config.toml
n_layer = 10
d_model = 384
n_experts = 16
experts_per_token = 2
d_expert = 176
d_shared_expert = 0
activation = "tanh_gelu"
moe_layers = [0, 1, 2, 3, 4, 5, 6, 7, 8, 9]
router_score = "softmax"
normalize_top_k = false
routed_scale = 2.83
balance_loss = 0.000347
balance_bias = true
router_z_loss = 0.001
init_std_router = 0.0137
lr_router = 0.000437
n_head = 3
n_kv_head = 3
head_dim = 128
vocab_size = 8192
norm = "rmsnorm"
norm_place = "pre"
norm_eps = 1e-05
positions = "learned"
qk_norm = false
attn_scale = 0.0884
tie_embeddings = true
parallel_block = false
init = "trunc"
init_std_qkv = 0.0222
init_std_o = 0.0222
init_std_up = 0.0222
init_std_down = 0.0222
optimizer = "adamw"
lr = 0.00119
beta1 = 0.9
beta2 = 0.98
weight_decay = 0.15
lr_head = 0.00858
grad_clip = 1.0
warmup_steps = 314
schedule = "wsd"
decay_fraction = 0.623
decay_shape = "linear"
final_lr_fraction = 0.1
batch_tokens = 32768
seq_len = 512
doc_mask = true
train_tokens = 250100000
steps = 7633
dataset = "wikipedia_en"
Below are experts of layer 3 (counted from 0) of a mixture-of-experts language model. Rows are named router (the router's row for the expert), up (a neuron's input weights, with its number), down (a neuron's output weights, with its number) and show model dimensions 128-255. Each number is 500 + 50 x the weight over its row's rms, rounded and kept within 0 to 999. Numbers have three digits each.
Before each expert's rows: "raises" lists some tokens whose logits its average output raises strongly, later layers aside. This comes from a sample of Wikipedia text that the model never trained on.

# expert 6
raises: "ist", "ists", "uri", "ograph", "uni", "ler"
router:448511537482477571594519431462540494417519507448543588440433500417480461487582406415395458432521471486539502570506498540507540402547484468464525603390497543482575524421519528498572454599395521449483497588472498561466550430549575480483519459459530433452535610530533519569521455551519560526394553503487401528523510515475567475426581532475547458443499421513592402590519452556440562477489
up25:476463511542526453544433532445605527522577479493515534496458506465509438551433533472527487459548489428453526557407475487520566404515443535448460470527561519513529516423496524548511582527552536510557418430409450573419511478527497504557478527454548466564419520587558499443446500529562469425445514521389476475476537521492597588500408486480450439447512563518475499486412456534490538534473
down25:501512457438506449503522493529538426430535556460527489564497512534569465508525514449420477472549477551545458529541467471517507475521515503403464401534403550534597516536542482503558523547459412521459404518470487526431446517632570489507522447567535445481459554413567505551437450514514578481474480474520440490615489533428419474538549476486388534559554481445544461570460433524460457468571
up26:515488436476521492529456393475530586503465529514481552371476569434560517475569507564567497455577530451522453483465500567619562521487504523568483454476509496510469521490510462473447515525449481525491516566475479581449453453475585485540515487518564537485506561440464488444515444466469488466456573545392517485541530504512464505449450479458536437535544530502417558548504413562530466524550
down26:428547514487468545535562500473519475495451457462553489542489575455475561494588548539549518557467557479483554543521472515488515572443418496571514514486532463506438497499470513469511518539644479487561442528496480404437602393448520459470511493588507482448451503528491460520527617471545482630491533469441544514523500441503505553480555480485531520465464555563391470525450473515536479536499
up27:419402602530416516512497435520528478489569502449438509488411609432508528421467538480467470466439427516489466612467483544590495406453506531507496571478521472478496456473497441580544515606435558524436500472625526573459515451526479525558547441559482442492387420488552514514422495529552490511451433572467440511506541552548534445550557499567497476487521410540532467457500471539486480454593
down27:495578532498564418517536604485456530504555539422541518462492426406413494468518497423426471458527464494429446467395542524449497501528478571518517521451526477461408495493510499486563498468493426517498506502414496441461535529487487594514506475362501458475560418503569561510512452567617480443462490461511560484541422511490518483511567584567476610538476599473585472503534475623483527472583
up28:513593544491540662489532529394574473642513475464531443498484502528527458534517411407408584519434528540532485507481505539597538449523471445386493570439496538442493488456472551538548474499453555499526434570490485440404496504527543456561564437474524500514386540564517523522500513474499580476510520422473460471518531545504520575424558500584541447375445442552532523542482521439454557493518
down28:522542522493491544484502507519456471512497542468420516457466488482518552532464460573499410472489492449509438458546513476495476578430594469384501489566545532402522534499532518500496456547519505474518426450437525480508498530552537580492441514413498467442514500506507466497439481494492563461569604495529388469503461477451483473592521560575524472529556538442381499473523515542431448504478
up29:512555514440541478574444607451492476479464525536480511539548501478530497509525395461365548500553462462443488524486489424530525527635542487487582521423463525561459520483476540539532456387499516486402490527460539560558578529496606516440557602425541502449547580509526524521613499472509595488534577536406466480358385515424502561501466520461485484433481522478450474502475533524493432512482
down29:589572416488479417560503544488566511520457498478581470542635509423585524456463476476500413552606545509529447510407516458547441526506553485519468491627517510513473410502474448553544492505407473549588455515524539541580571543516457516449488434569541558569497477535503583515467517497497551450524448485480506443514498498530528519495381500542460499427528480447465549512448495565440471440519
up30:438462510555426533495525445483447485488421503469496484488424529434492481553503389448518505506457413612526518481530503527457482423469532463476450544452495459409525521466424412581616425538442423446494461461496516485521578473532469572513581458571458524562456534523430465611509581551475609444430509548441452513571532504530535474471507524487606388417481396510543504492516501448560520467433
down30:509540414429531438530548540498488405463540524532431506561527539533491494508484438498428522476449577592490525500433406506491496541573455458581555505478500462509497512478489410480463470431510441509444440417536470485496580422460537540481568485484519624527426444530532470455553440510506528506516508546464589500426351462520521622596519469475494596498510487472494456577362474490442463436639
up31:501487484543600489496558479451435582465493501532476529526505501449504491545515459509476463459442554553458548491575558613531527477527489502500428614597472538418603531476513462452453518435479458478512455417461503412536400351354464552461473554481434461554564508566516535420564508498435581412461498467483482419582487499553491550495448515529598470480512472528500528449474445402510514473544
down31:479417404556611360583531547550504471509476470609421433459550494566427434393608461498500460445498475483457523546453501553557436505478508497537516558441495561581435434514473437456517401482513571468498519509488491511559452499423479491383541515475526536454454535498632487427476449505564497552389391430481527458528560463537494505465576574519496545555521442461560486495458513584512468496599
up32:424518458547479517522393463550605500504569452479437535448478582446491456463490442591549418415531446542516465477509471592632584361448421500506512479459578462483494437460580488393511467616512551525541456473446488468424420445511485515540484508446539453458530462464526479470518471511522428528417513517475454576477513478561580642427569494529559501473441457483435528510473451512560491510470
down32:389474504535477431554426424555553490535462478501599453490481554509474535465534492528500452423508556479462424515408554451516517488560424561541534432417529519504543526539473453443566547521472472540538436468447502451446409481502532532579585509413521573451531488414466487454422460502474445428492520482559510555585577558415520536512592454532479456520422426397531426435504525571531454456364

# expert 9
raises: " include", " included", "):", " including"
router:515442450508569464515465451524449458494545468545540534520603577531517509440581474497515487468579547558472615509394491464431501459551472477598553479480564565526494442424505471404510530523491414491470374506540492561458557448459459467479501443478598396518389517524586524535532440570416512489454682563536473518571506637532573537483464562517560491567524472494487409533414526533525502418504
up0:452493471507428585587498535545515512513444457480512547530542567457516473519369524449473405434509492488478488550529463467583593499595500456527541595517517443498501545445479565572525504582466548460389460471547458545432539462480570440595492538548546374522460554476538510529419489537552513423501475479528505472486537445565547493561578614526465419529529522485437429502495470519532529459506
down0:468470557498502445519504457464458495503574582477489458468424514492623424405527577553420477506562514498535465478526491545422483465550315485528436513506522429553517448533466539413561479458576537490425503567531559455480515540454510464463545503491505533463574381463435537382576480516522433497464430516504522469475486380521565529576540428512547588595444518445409571500447507463564504582527
up1:447535473499408469628529418553504424472491485437516472505448552480505444502473426442384433445472475496509489545443414505552556459555474455410525498492529429459505492382517565513481484480438541404461451581433535494493471452538539446500541444485540535435503570462574535457545529505547546525507486454478412559510448524496551486458464483485482464439520476493499501435420499597484476423512
down1:510505632579586453457528594435553538511550538373499529371507514499614476478531537506525522582343498580476490451541383524561576496548530523454408495515549505501478536472532506511511472590544583499545534497461495490474539513426514523446496477553474542489499497418446499552421572573432492621524488507604449517500534520619522480539514503540410449556573563587522521525571549460584423458526
up2:382516487528547561560530525519574471517501456460529552494475575546478450474495462510407405433556529494481488585542472452496551465447454496463484463516511495487561529372525546494524420543492548511492495532549527441417534378495589550486550526464514470443471521546515532485490521587537537481510448441583437572498550484533494519500518524468531513499532535593503447542453521624492565481536
down2:600453432460506525588554513496490538507483506482576513435564541476600497419555512592471456476421443499575451501577555434569544538468494565565511409419500511470595492515513488518459434431551525498527587438574555530562516581502516539375451437442460507514491484442525420483390524509522499518545587511519485467409528427412537470467526426510451450511493380468531515478428447508486446587435
up3:487594427466503475585487484497518514479464437524487558508443502470547476444495474473445483485565465594523479532541514487550517455536528461495524465466482460560590572440499524375563482449480501433467560556502403504441560511461655485497593609570441480495500559488584541531540431550469550448505526582489512498458493526514573579519542496455431435426482459500458523482465542518520497484555
down3:484543513490576490487493499438611493447517533537451507525448405455498539459531574520485510425502461630587559577567552459474537490476557489468480372451531461461530545427471334462571407503524582443551485498473519560544443473455552603463559509627471617542452567500527490496599575464526607486488567487507491515460579589507543444403490385415468420534542408461475460524451456522535503406510
up4:492541494468533475514523495491425599540469479549507578435422560435561367519507474469526501452548492588583411541438578531526567419522543486540484495429632564527517514430494536486580465436486516375482480472417427442439443481484536505520510509598497457531455473393577387502492469474499502492514477478520504467476557562558532466414491514501482417507524513511504531498528440473466554504530
down4:479524513431587531514500503438440531486440493436404516480424480466452583546464539437467557454439512583520490479497496548554501492566514513414491606492629472462550557442366528487568473500464526505524599439499486571462686552519495531559541518428451514499460543521528511463535465481477554472488521561495501522543513446522435491473504419438458497541552464484417544508544475443566534444470
up5:496489501533497494576443476542486500533497441408557492418438553451435485434571417468472481453499541503457483542454489501613532433579494504404550532401518562622508486394528522494500538492506539478434502531464570478543486433442513490452530424431566434479459551540511488482470479572554450519458512470516493574557494521473654540520602506482466405452437438511442487467530447546385559519444
down5:559510539636407510570498470515550448530521475440490523452496557462566526519560508487487469467551522511472446522419489502517546457605473571558515535505563565509467475516576518530433590477526606434504518494570510548517562569426488521464496612567514460481580482476537537482474474470540530458551516545492490393540474469477605436514547465450524537486577457472450519464571581533548502462406
up6:543456532448585561525475546448514486499463508489574541504519584422479495501482510387456476448525430468576552537489402509524583476576498451520542499477486429523464544349540488508605475561467517466431416559448545513526498467487544487494554474549534467534526559470490544516533432579545487430417470472532438499492439556503596515440508468460466518485515509533516431592476473520458573490537
down6:458468480560524486566454493491496576438465607570446551506560485425568366446452489530454495455453539543464578543517475526536459564508425433472422543446474438490531515391527418532501558566515501392483566458434474507485509334488578490401497580560527441442452507432472518508501362446457504442381582459455462554428511417492445553564461534529508453579561424491498486562612475517509478564468
up7:489538481562502497533519445428562530468473528487500457548473555486591416490505420525491470499471535461437464573572410578572508463466429416501573557421530519457474450394528553555515454564386482499433477466471470465448518397474475391506581490533509525471419545573570512446563500484541517384521491502409510514512551554529501494510494569572561466467450499495441444579379512552499466407538
down7:479500558496640459481514513519533495588452474443535483553496485524551442545436484455531451387462436530552537557539458470521517560558486576514523487368522581539481532498564539434456531513516521551537478513454500437515549458547509576492587525487495458566448521570418451478504551622472595606565499557511382491549557464461446419478593480576610494444537458442453429548438462480604526544504

# expert 10
raises: "\n", ".", "—", "th", "\".", "s"
router:438421588526518476575480462527581459524531440511481541362546563429450502459570457557432433454471571428466585578450493502513542461505457455486527540460525486623526522409540540439541494546462521427501508483481498496494523441506600434569543550532572470568537498516514568510533454524459542452453483530496436497511519533537590534485518560526446485423480544434474435482434494546508498384524
up0:432445529469516553508475460519526476363523463529470547441536465495512452514497550481457455495486522485546542502472431578504460452512497367482598555454589425508572493468503523601619571534529428448482499560389476467450490491447553556517504491438572396499514533573575538514495473558490435423548473517532409491541441541532545530417440518587465531427546528483533475597438556518524440443447
down0:417531528509370439539494561438500560527489506446440470442441462514558599602449533472508515436438464413422549407390605475547539441576520500543521501505524481502565490484443526521420634542554530466458490538389486449508609528440490443505594557424646506510485530463518462492495439536481560382412538505493533496568413527576565575468484521552483488534552520563534553615507442500458467502516
up1:496459562511543383479407530464472428588433551513469546492539456583527478542435531542449560509514433498506503495516540481484586422527410479514551541529568571540516558479502524583557460490550484553498513524471518501487537524574567396536563477559482562487457520439462488534435536433447469480477437482512494470525411583536520407473438474536456428397489445565552444437483540510562469401555
down1:498435460491543504537471462429518528543446472437488500504485470585368505503599519489541451514404470429532547505465504399523586497499494547478517480570415431528473464505386515505514489440467523505510493447568530524489523583480491494578538390521472583569513601591455476526481549501519503484503584473526553522468470510505513452496459465483526520492493393620606527560446436430563522525570
up2:472499532564509447541596464427493494625496499462543510406490584413518433527541426542460463464524504503494552489376525570496549422474384598541499447522569516511465530468467545487452459497553551478553531471481520477523502389490532442534464479477501467529588478544464579492549474534475551548484491395475483559471547528588535582534472493536514506479524531627552607518437513557524536505449
down2:503510536531521560484552475459557416413497467546539387539499615576483529573471478477535482485501547509474465392488509484546473519494587470509470469591417475449501474467501524464552529540512401498502530566548459604626523455471415510517563449429473524539652497522462485608382533505489549537440528563517511501553497503472447607520508466528541498533480438570559536533521547465436558531440
up3:483458488500408512528467621561489557550566662481553527480500341574534530561462513548500502495438538451504424499488485541522567538482505481396528565541506478585548457502504509530527493532445613378478534619510453484538495508507479364579547501512567463530560573473512457486461437531548492393473472456582508490487553483458533565490524458498513536470462564406404458509501464484429458505442
down3:462565457485481510476467532553505477546590483427451480493496485487519435500603479534570613480480505493487455540534564534470447567534461459599498475532530595485472518513572509498482506460503461509450497521469494487528460521586474540484388588461527539464547454445505497387416407554484470517492477559451547464482519502506491529472672511550555613546558481462474460437573576559490469496442
up4:574464513455450547508496585456534472489507406572479469495393478538530505591450490549409560473508477480546463456421483531517536516476483430413570484415514460433445564426458497563521511437468554479441483571460465487431449532527534449549569535507507442424449533485506533493548439512432464457502494480455466498513483549516510597495519536496475489419584463459438502492465514525515465477450
down4:557499503565402454485529460558538487413465610555432547467497494543491540482426457509523513550541511505493506520445485519535533568533449464575552585476428457502491568463469481521506644492578499482478441554427478455440547507482550490529643496492579593498390560550523485464490450558409475553488497478553540565473526491477464463499450480529541548480494481480494560569477591536473532465437
up5:528514546529512492561502485459602434549492410473512472464561586390528484604486471505425455546452514517577488527495572513572489483477521390535545509432514474625439583453558508523535485561414382562518574608495484524524441485464537564462517531570459467487533493495511485525510413460515502477549484529454502530524520532562538539495489603464508489582475510487539546496553519517565545372498
down5:423499524545458444446487427454592535576525504490498459409509509439515516498457491485409512435547411460431461562444617465484499447440600474523433493583554432554550586546511436558491545569468474548489534533517542480557490475438425498507540521468445565539515539509504631460505409485497448501475581470489528532520496541566525538452522518468558490568533535527476531481529442555371544408580
up6:487444459579499502544557482538464574491561449546499494382437609439527511522475519581500424423555507348468490577462498563494517537435450511547569500483485480522509437487504504535514492527483505480493484512479507558390509363477538451502525640543573415441426499526520491516524460571571519556494464504475530484490543495571531574508413585580502508465540511395449556455373400597471527528500
down6:454498486587470369475538599520476417505444518506561473515573570548468545569498449541485520460606491432497497469486555519440498515479486486557460531487490507529486477459488486600478537505558544512511462596488503566560555537451521451526484497591572498552478512496485471544429569534557546429417567510556487569595546553551489481420462496519533473483573474500481515532419501514511517410556
up7:486526470454516556545522457506533451562464501508469502466463550492522435410542510484502515531472483449489443621446453464470473501484540399492493575527523441498442448468522455574523473525344504510524506512488487608429524493553557401533551484561562491439500556595621555469518527473569531482422557512504468519468497452494556529446453466547564532520476553486531537471503468589497525444540
down7:532545575534436506406464460504391494450489418470511501570515460527399467539460535478531654551485515475589495538406394480532477553501553521497512480470507518496457440599577485508471520478544447521447555493442507532508596421496588530588396585512515447564488478548595484460419417454547508466475567511497439548460441475529629529519525520494421485548483472490587557529508502531442523493574

# expert 3
raises: "\n", "0", ".", "th", "|", "M"
router:468519532445516519559467524453538399426491427486500512510440558542500477484506479518392472500510581512537487585418452529552579544544419393402533523478545428525530547440559547433541553507451529458397413579518502526473508474475641513424485561480525509466431566520527553545594406572561510456481493528504447500466486560499545528480559497512450469498470493498541467533431476510469542416479
up0:494507418464475418539454432409593535521469416502418548447518529483526464488524514491508446460584446510451561559488453515559512500402422373468465477527435479501460458453525522524465505493409515471512411496526444491536450497451437482473469517569550434495529526496476541409539499507600636551499498410466523564458427495441458436487432512517485514516510445468475533528439521527529496458559
down0:453421507543470521560506517486573498559477415496460572577479550499607575429582577478523438475518565598520590529508407516512509512494448514535522546380386559553549576545569498456494480671546454510465442500527502590486425549530529542456447564538545477438550521498533492501543563536475446466546511525525511573408481511498510491456454520402494437428526488487459508577466446575503539534496
up1:396480446576489560455470430484565392490603464473517429426437564491502525469419502472527546451392496532449550559517472461519473477482495546448513557487581458378412430464556431573468564598518512571561492520546507474504538521421545503531455485490558445533545495632560520595516489542477416532468508533460507476509545575451549589510505449559508503526544543470544524473490533599559462471584
down1:497525445397550547476424569463544479520588613621498455448546552484461552584488513539443564464539465428543462509473486406520483435587647543594508509600481537494530474487525513529484525468510466452456504513519522471530502579502583458474493478516564537501500571468398535494445546444618423391516477481457537515442402444526516548383561420503544542513487488514483506556635452452542546562418
up2:507614475517496587603511566451545471475421442448503448527510445505603539464460435469461405468525486559527463511475529507444504436504487526443561500455418523495542514477415463409503464522475505404495479497477528591521572452565519532505559495497491478554452541473577497501555455536458593475477650495490490543539488630483491509508495574438493438468444495483526478505479531433501539543478
down2:467549478537562465525487383553520479529452533600577361483536508435493526607452514529605383476429539517531509455536513478555450454422558515591459543571547529492661520478507503548508498436498496522514567584585505463479428518455413455459493431467503613562507500476464584521538567466519503520546444464545542585514485475567440536532483497510537486481534493533472497405548454541493482570515
up3:514514469474504466460485492533545535504481461426473514487477437452544441579488445436502519499512495485537562527484494474468495474535545452486644521536512484621569519426505527442509434530457496439527519539469522430482507494452567345562455514503668506455503582531562556493518547516493520430477505486484459496445470529560551555465494442614524516509606497457416494553418536538379475505469
down3:535463482477527517522477491448615528445440630482348379517509437562596515483487425419545527487550437469520519560497422473505431498533525485467533529497485552479550488500484563511553549507376419490442541592505511416515489526535470565441554484510595475488501608474430510544476546547637533518453537419466439567603499472520503515434556477523543429459485507465463494520435417486425480446438
up4:413528410424412425592438508402518621469545474527466500482433445445537552533512543453503480518599406533461502662467570499664525406418534512461482455537500581469604483472465525450431576510479600431522458497503548507471416480503521472445423554537452514555379534418505543415533448515543515466455567423457618415446561471524493412499459503427457437450513422461507487519484519503495502492542
down4:524488524607578464476593581575482467556532504556507421463567504544520508401535515460459583521489487513424447579492475449433432502538534498567521524502492611478405521477568565493502476491447444451514484504622524389560449559510453540477537496410481396520505535491381548508500518424527475540463522607449496594522463516509448499484512425481502434474518633471464496403481485576577493517456
up5:437549437618462514511475560538516444487640487465500488536468547452353539393421557377556459470472484380473538563449513553463575555473468499424507574574538432454450503462558373467494497585524528534487448431432548503477510444548457518561453487471518539434547492502520602551536483545437502465491608589569461506514574618512502497538513521509518556493478527476521464545559449477512594511596
down5:537469481516508589503444496548459530477586432501423528573540476448562547406478560485539483487472539502486535502473580496496478547421437507645483551416521526509502505505636537517450468494484309501545504536502492498594518521395569460458483497459462505520502478526412486425537566511525464524458566522447490498391495555449497510566530403457512543545458490470540485466518439497478501550422
up6:471547497454531519540484497515566582494566485569472610566453500512531512564477508562472545452469533473413451546520446529494526570548518542485470584370469520547436484496566545507562461432481532467447496566508525474493486508403533494516579456526533468521600565516469491506492499486532554541523484426494548510467532455523474513367631489579460464466448545542554450620575503546537511466524
down6:430458520516546496486507540558439512451532590554483400441634427540430425456602506513390522506497466551494538467537520521428506380492466477543463456462485550528526533471426506414524510624481392486486569473454457511512452537518483536600419503438500523501506487494485590542561525556429420484506398525508489504514471519504507432584453536482500484456541577560566542494573565529498518467540
up7:547568523556562507540516502457605473429486547502381538422500483482551492483546453572429485468452467552532506501483515552503498485491458410469520468577490480602508541442484542543534488537482426415559510635477530460508423419516580517474583490522557435521501534454574527514532459466465487501449505495432503530491496564471522574423583460548500417506572557424468518574455431506524469406494
down7:412448458538478571553542466521491534473521464491531427498575551515537493578400433470480538471502425416500526484484488471471505486454552489468456561511553476521472512549565588515538521555501483436468617599564491450538520523588494570499493468525541440467453534487527486503444497576566487483430540442467501585615511477525558529487491450516518487511374452571472481412479547447478547476474

# expert 4
raises: " |", "um", "k"
router:446467536433477528545437411491546503394488598485469582432498531445536375476571461410470449447488481488507529533415557583526552509553474442482552516449506453485548518428532491514512436589439515451479396504489467573418473440464520497447585481427521488484469537526501591522533467553558495546481540467508460541534549571441590550465496482542567495532456512480533498530495477483465430530439
up17:483566516528658448497489484381478571591493505521563556512451514528487434451495485526448458488503413511424486534496555521516507412407524423490477445455516653565512495490480557548477416501461465526418533437463425517559448440460457540506580451376469506448484510548464578580474563505411461560527534451505514567419526503507434565422451477516541463423450519566570551498436550459468515470434
down17:455495570475449513522558455542515555537455470575506623577554570546445508532520559504525462503539512546517484445506478468551407530487542488474504514455468572479427466491486490602556447499501534483445517457486556444510509487448510586476606433544555519510545514479458535392559409508552475511571402374473512416452495455503573471479474559603534498406521583539500435413568447522438534552573
up18:494556469436449507532480556429615426516432506535524539564457426496473428667457462447395548480540478465643526445507469517478517586511504468458543536534541514531521529458491480535510630538481418415519475483477416503478553485462554444494436543522470494504540515483560523453514382541597506382472497510536452581452433548463575492472528562513381607432468577563530478546486544498458552480567
down18:480460555463461490549470470524584514343464554516455444515530479476521445479425512457487547400473435482519443486521512545468464510467537471474507541455551493564512438554532432573527552477407554543560477540472540531459533489428540531394582480457487426497468547547570475516507432574540471471424546570509476390543493593471582481566535542476425496561487403440638507495540439546549564468536
up19:508452417547493516499499434549474551463475491476495583607625567477481512447465418380506513485471478521486634513506522488464488468546514453553548465558447498471542614461447470444512470530595495358499430463489518524507564453492485554466514495490462524544499457459510512542546522638426497506489573510467509490516518609539511450553466598477509439520598468545419521472513574429526446545462
down19:437551458455491565558556520546526521509458490454540480481427470483545374481577568483408516662579525523468520608461490436497457527525453478554541521579491491494516485490512468470594490456446443457535452537511493489432530557497580471568529539479527478532476476585437540491497499531537509515471397460505619502514503461533623541456547431510499553493485511460532486491470560451511483515577
up20:458498515463584588505489502407515424498445527507452534477428531450465519547466423566467520456546466501507526463536467523558514525440554484436564527464515474387480511501468500583489552570514474543532543544517531516503598471499519500446605538526522444387473487493497503623458407534480382450546450585476529504531507524509523535480514545538526461473470538508478457527521473444491503489456
down20:504572488433457485537509505468492465389408548597535519447565437494453545554435495410464547502505431509526478513436524429424461502507499496585503458526450484482494506459551523478526452485483530414458416427499491478478468473595545575556606518522547495487467486480610542454552514493574464447438460467451411552559466483492556561511440470588552471431471501532524517501555556444453349518476
up21:408497539562483477430514515497505460455648502567577565541499526488565470446471554555552473414597532493490463605488503387518564536512535491536499526390509554642521549467511591475603580510579473496434512536543551568342476504479538512559475514490535463469466558529475488564529459547459443582481446519487523516473516620495479511513526498487441536482506611578588430456509496496470490495641
down21:572485541459491467530477452494590480546568554445514436557502533493469542494545408527511628486575513456539510499538394440500575477541481484538534467523514604501471482537558436521513548465456556541458453504480508564515541442540574436519489527587542481565410533623552560491511479514467515438510525426538514445550399596501419551481563495557512465580432453473447474450538542532413509428561
up22:466515526554504504455539564488556486455503536445426512405535507549583471559477462548491585440471447369485431531550507488515570526505526523371552537465564508543509569445580520518485442507533550470432511558395512500465612451599558433563482527482467454543516570495545624480451445487482532547417444508571521512604547509438534488541456526487434528411470601445519491512522517554505468421543
down22:509563503506607487613501432527543479468429499518526528379475547456496453502507562475433500459530541499525477542535414502585531443461507463538479571464462540475531446572510541519499469511498554484536511568482529392462440448500514545492552549533507486485488504510542519433603469561582561449511476571556550350499526431430551574491516556490457558521538615531529509451528485581420457559521
up23:533520504573410521557561480522493518417515430535480533539430501453505481526473390392481409552438458550518515564491362479556526396552536512574525511503439389407476464496633507452555508577423524499394567592423499571516558497553497501458591516509495592441525562540505462549573477527474564541462522506480368518516572490497486491600517651512562408474466412501446498518514468500471462565515
down23:516553508551487431461573462509504540536659488532445534507492474515474459446563508499540512550475503482450525488486592429545573587544458554540579482527556465365543496438511582471498441503529511509508563415546494495541490511375453521401453485528427552544498470531518514471529573390555512467467561463485514557458552563489471516501562525428462523538570519520511488466526504559505408413532
up24:544580513563476542488521603475482503511430517536421439557377538456500447474415462437457501469557466555521498486522477503632438438438511572600475510490495394411500528474465424596483539535547384444432494455412466511493546440492544460408534545577465467544491520494513444571572489587514535459500472605452500537464496502535488544486466463488471355476471472548467526478516526501484527570454
down24:531638454579476513377442554482436503486592493434465458539537522453469545563488435518508494443450468587423531496429538458506604528530513451512431502522514416431526502485557457502495488495529515440461512417436485517516565532425489539526477518474490479550522484482449468496485551489543543490499558471485543544450402492508440552484500465456473480524525545592452453461583493575571540500467

# expert 14
raises: "s", " ", "y"
router:455548548547494477555466545426560469487506369474509562422460479465585393495563473519410428433479484404542527466458460531537632481555454461480487564473577563482577544448548595478478531525505528491431463608434488464510483402539511415514443541477496565470533531522573544471550462554481502487482584459424489497494454544451578550443472511513535473582485407536519494572484447495439469555532
up17:479498480536564472478463527494505542503533552458510582407475373462562470480499498480549547446600469601428477448484568511538516359501456491404496543537508444459501507474468542547460501462410445541524411501479474423407431460448478521528473434496449404475520557563517574507536559569445550494396559508442483556548523512520465543463540527411503448484378466472592545579455414579535451490410
down17:435552569466516424566469470488554504433465581516507537501482456456463583473493447468440520415552469554499426491453485568509518518508462548520543537437575489509526456579470507561556395379451550403492439531471541396509453459504514593507531419542521529537488579533536554509545463529534519443493560524540432574523534592486538529571604548414580445460525487498538524536426390532457496440511
up18:484382521397429484508509468502482546408517485454475519544502513454503472538473386417449557480458523397532460511453546572480496565482441478511589583519459519536530521493492545512529536606519472498504449452463456531458460482465437533420450568458439540469531490508578454626443473488485403464430533450532448415425456462388498459552471471456593532552577405414511571451534504472476452509468
down18:481485529484527484521518445479484515525436560547539531489596566588460522549451583516464544488378581531599482461527540501432459522520486511529456489468523504493465547479575483497507418571473574490525499510471513462411524553461515477602560529483461477519510540531519504430586572489538505496522456433468559565470529554472541453485551425465469442481494580543540479506551493507419465581562
up19:552531510500509445461536554498509525580492528459447524465465489455536468558482508523376598494484484502429457520473482440537446484399471493511529537514467414529503453456480546583540522423475493550524469493530506485409428398365561435432582503412495557468514547552539641506532470564474554548466443604560533568494479495528500481532512480513419410534479557488557479537427472639546487409481
down19:429432574412567568506530471440554456600409509408524525547394534428545542498500467510422423474543507482518478519572511471551570546541480553518438473468532550569491543505452509526411447452503571452499505507450529448452395467540529502503555444469516550515429563613515540503547522543564471507542520372482504562570416565491596472510582583455449466502451511562471442496473489478446404538522
up20:550417525542448635486488501480512520487452416499466411476344580464515394482454464492462543437526514504543464500462481485585521546506432505454506503398559493500531493508507499532490479523534528513583526553474453456493552490482551381548516414515509451492516545479492555432501450493578480457466437480334531519616463523557547596397485503564463527494555521542489552515522446515448468504538
down20:543541460469569546480484438502427463491508509433574570482583552632530576476545496515457465507396432517410478528518543564570523528437508540514415421576425499482536464504498485496567552440520412451421392438597493533529566474501405541562532493448515531507459460543524606514550556482517481494547531531520519501438448493502432477525475474558483495535575453412448503536456468592589509515531
up21:450512534575591469514485528505539533536586574486529519497478435532506440537504512485453561480493559503470494549464458528529557500583519501461520702462451451539586449458507605546572553480441445502490455551444448471405540489568571485482535536449471535567563591616548545547506517492554484362422529536497430541425556493471536488464569483478463414401506464487559584546426471508467522413555
down21:545454508459532469522514489556533624499494575489532522452529457429453513624605457427519538528603563565529408567391443531511491532485515542454552481437537524415532481564500469518518509426393518496564516483492571497525519494440603496408488390530528502368531555470507553560534415501524495526467489520512513464573584498520443491567606557452506512511498551486558507531446464578504512481481
up22:496514472448525512528499433555521601519542525472460580391537444465562485499544372434548458508542493425483536547543536565531527513457483380505523514534436511481519544489546536541453493455442468472480495517548440519507532444490519505469497483396534534419543545499595527508502519542450532588545536513477504449518569511516489472517488551575513527530536534480457567609486552480538509443383
down22:366437530453481504519533465526462495501518482571510531440494506511480569499471483491551418571528481579472518484513543528506468477386471516554516509605456510594504517488436504526531529481553491479454525477499488515515518600407423517414540503587564507444424473442535524615468519497471468442546515549477498540560596504501559478460454567433551468394490481379503466466583457530484474478542
up23:479440535460471506620508549597551443530446471455492493585501550510474488499535557500423472455525556497563491438521452512541498561599466491532520578454459393459429486477593482492492508588478538579398503422519549470502501488404466458455504552482531442548502492594560466529528581503518461502473482549526432511504399506487623477658554560460514524515536444470467456512480575467481493506530
down23:464451416550512446469481504501524556469550545531448501563584513497524505563490479442559370484536455563545473547542406548529519447488516482458477513445501480548499506531493568471466480483531498452635569440516515580537527514519476530563499466486468557412381403526527424616491542533518469443489428538532535568452561560507538518593466496489498475497562548582485526428488520484442551564593
up24:451510466491588558449479444595604516518524438480471595495534544604499519445429429468472458470553454422526417570461491477500519439465498485448500565424562473506512486447578498578517511547449506425440481560499539542456588431496560532529579562526590489526472554513537523499464526468521418453486534513452543479449570584504500449473608486527441484519517611552470493511490495456516408436492
down24:615447501518551512534402459547490554519480476530529467457521488472589554456556472508508478498535567516451462530462516483554499455484436484506539507395472592467450440557511606465443523517465518498462476527506557546546532537471545575466486460535528482361479484479460472481534415479547462551563514488428459348551628572529463542553531484452522569603537511530471574501535359400384496442534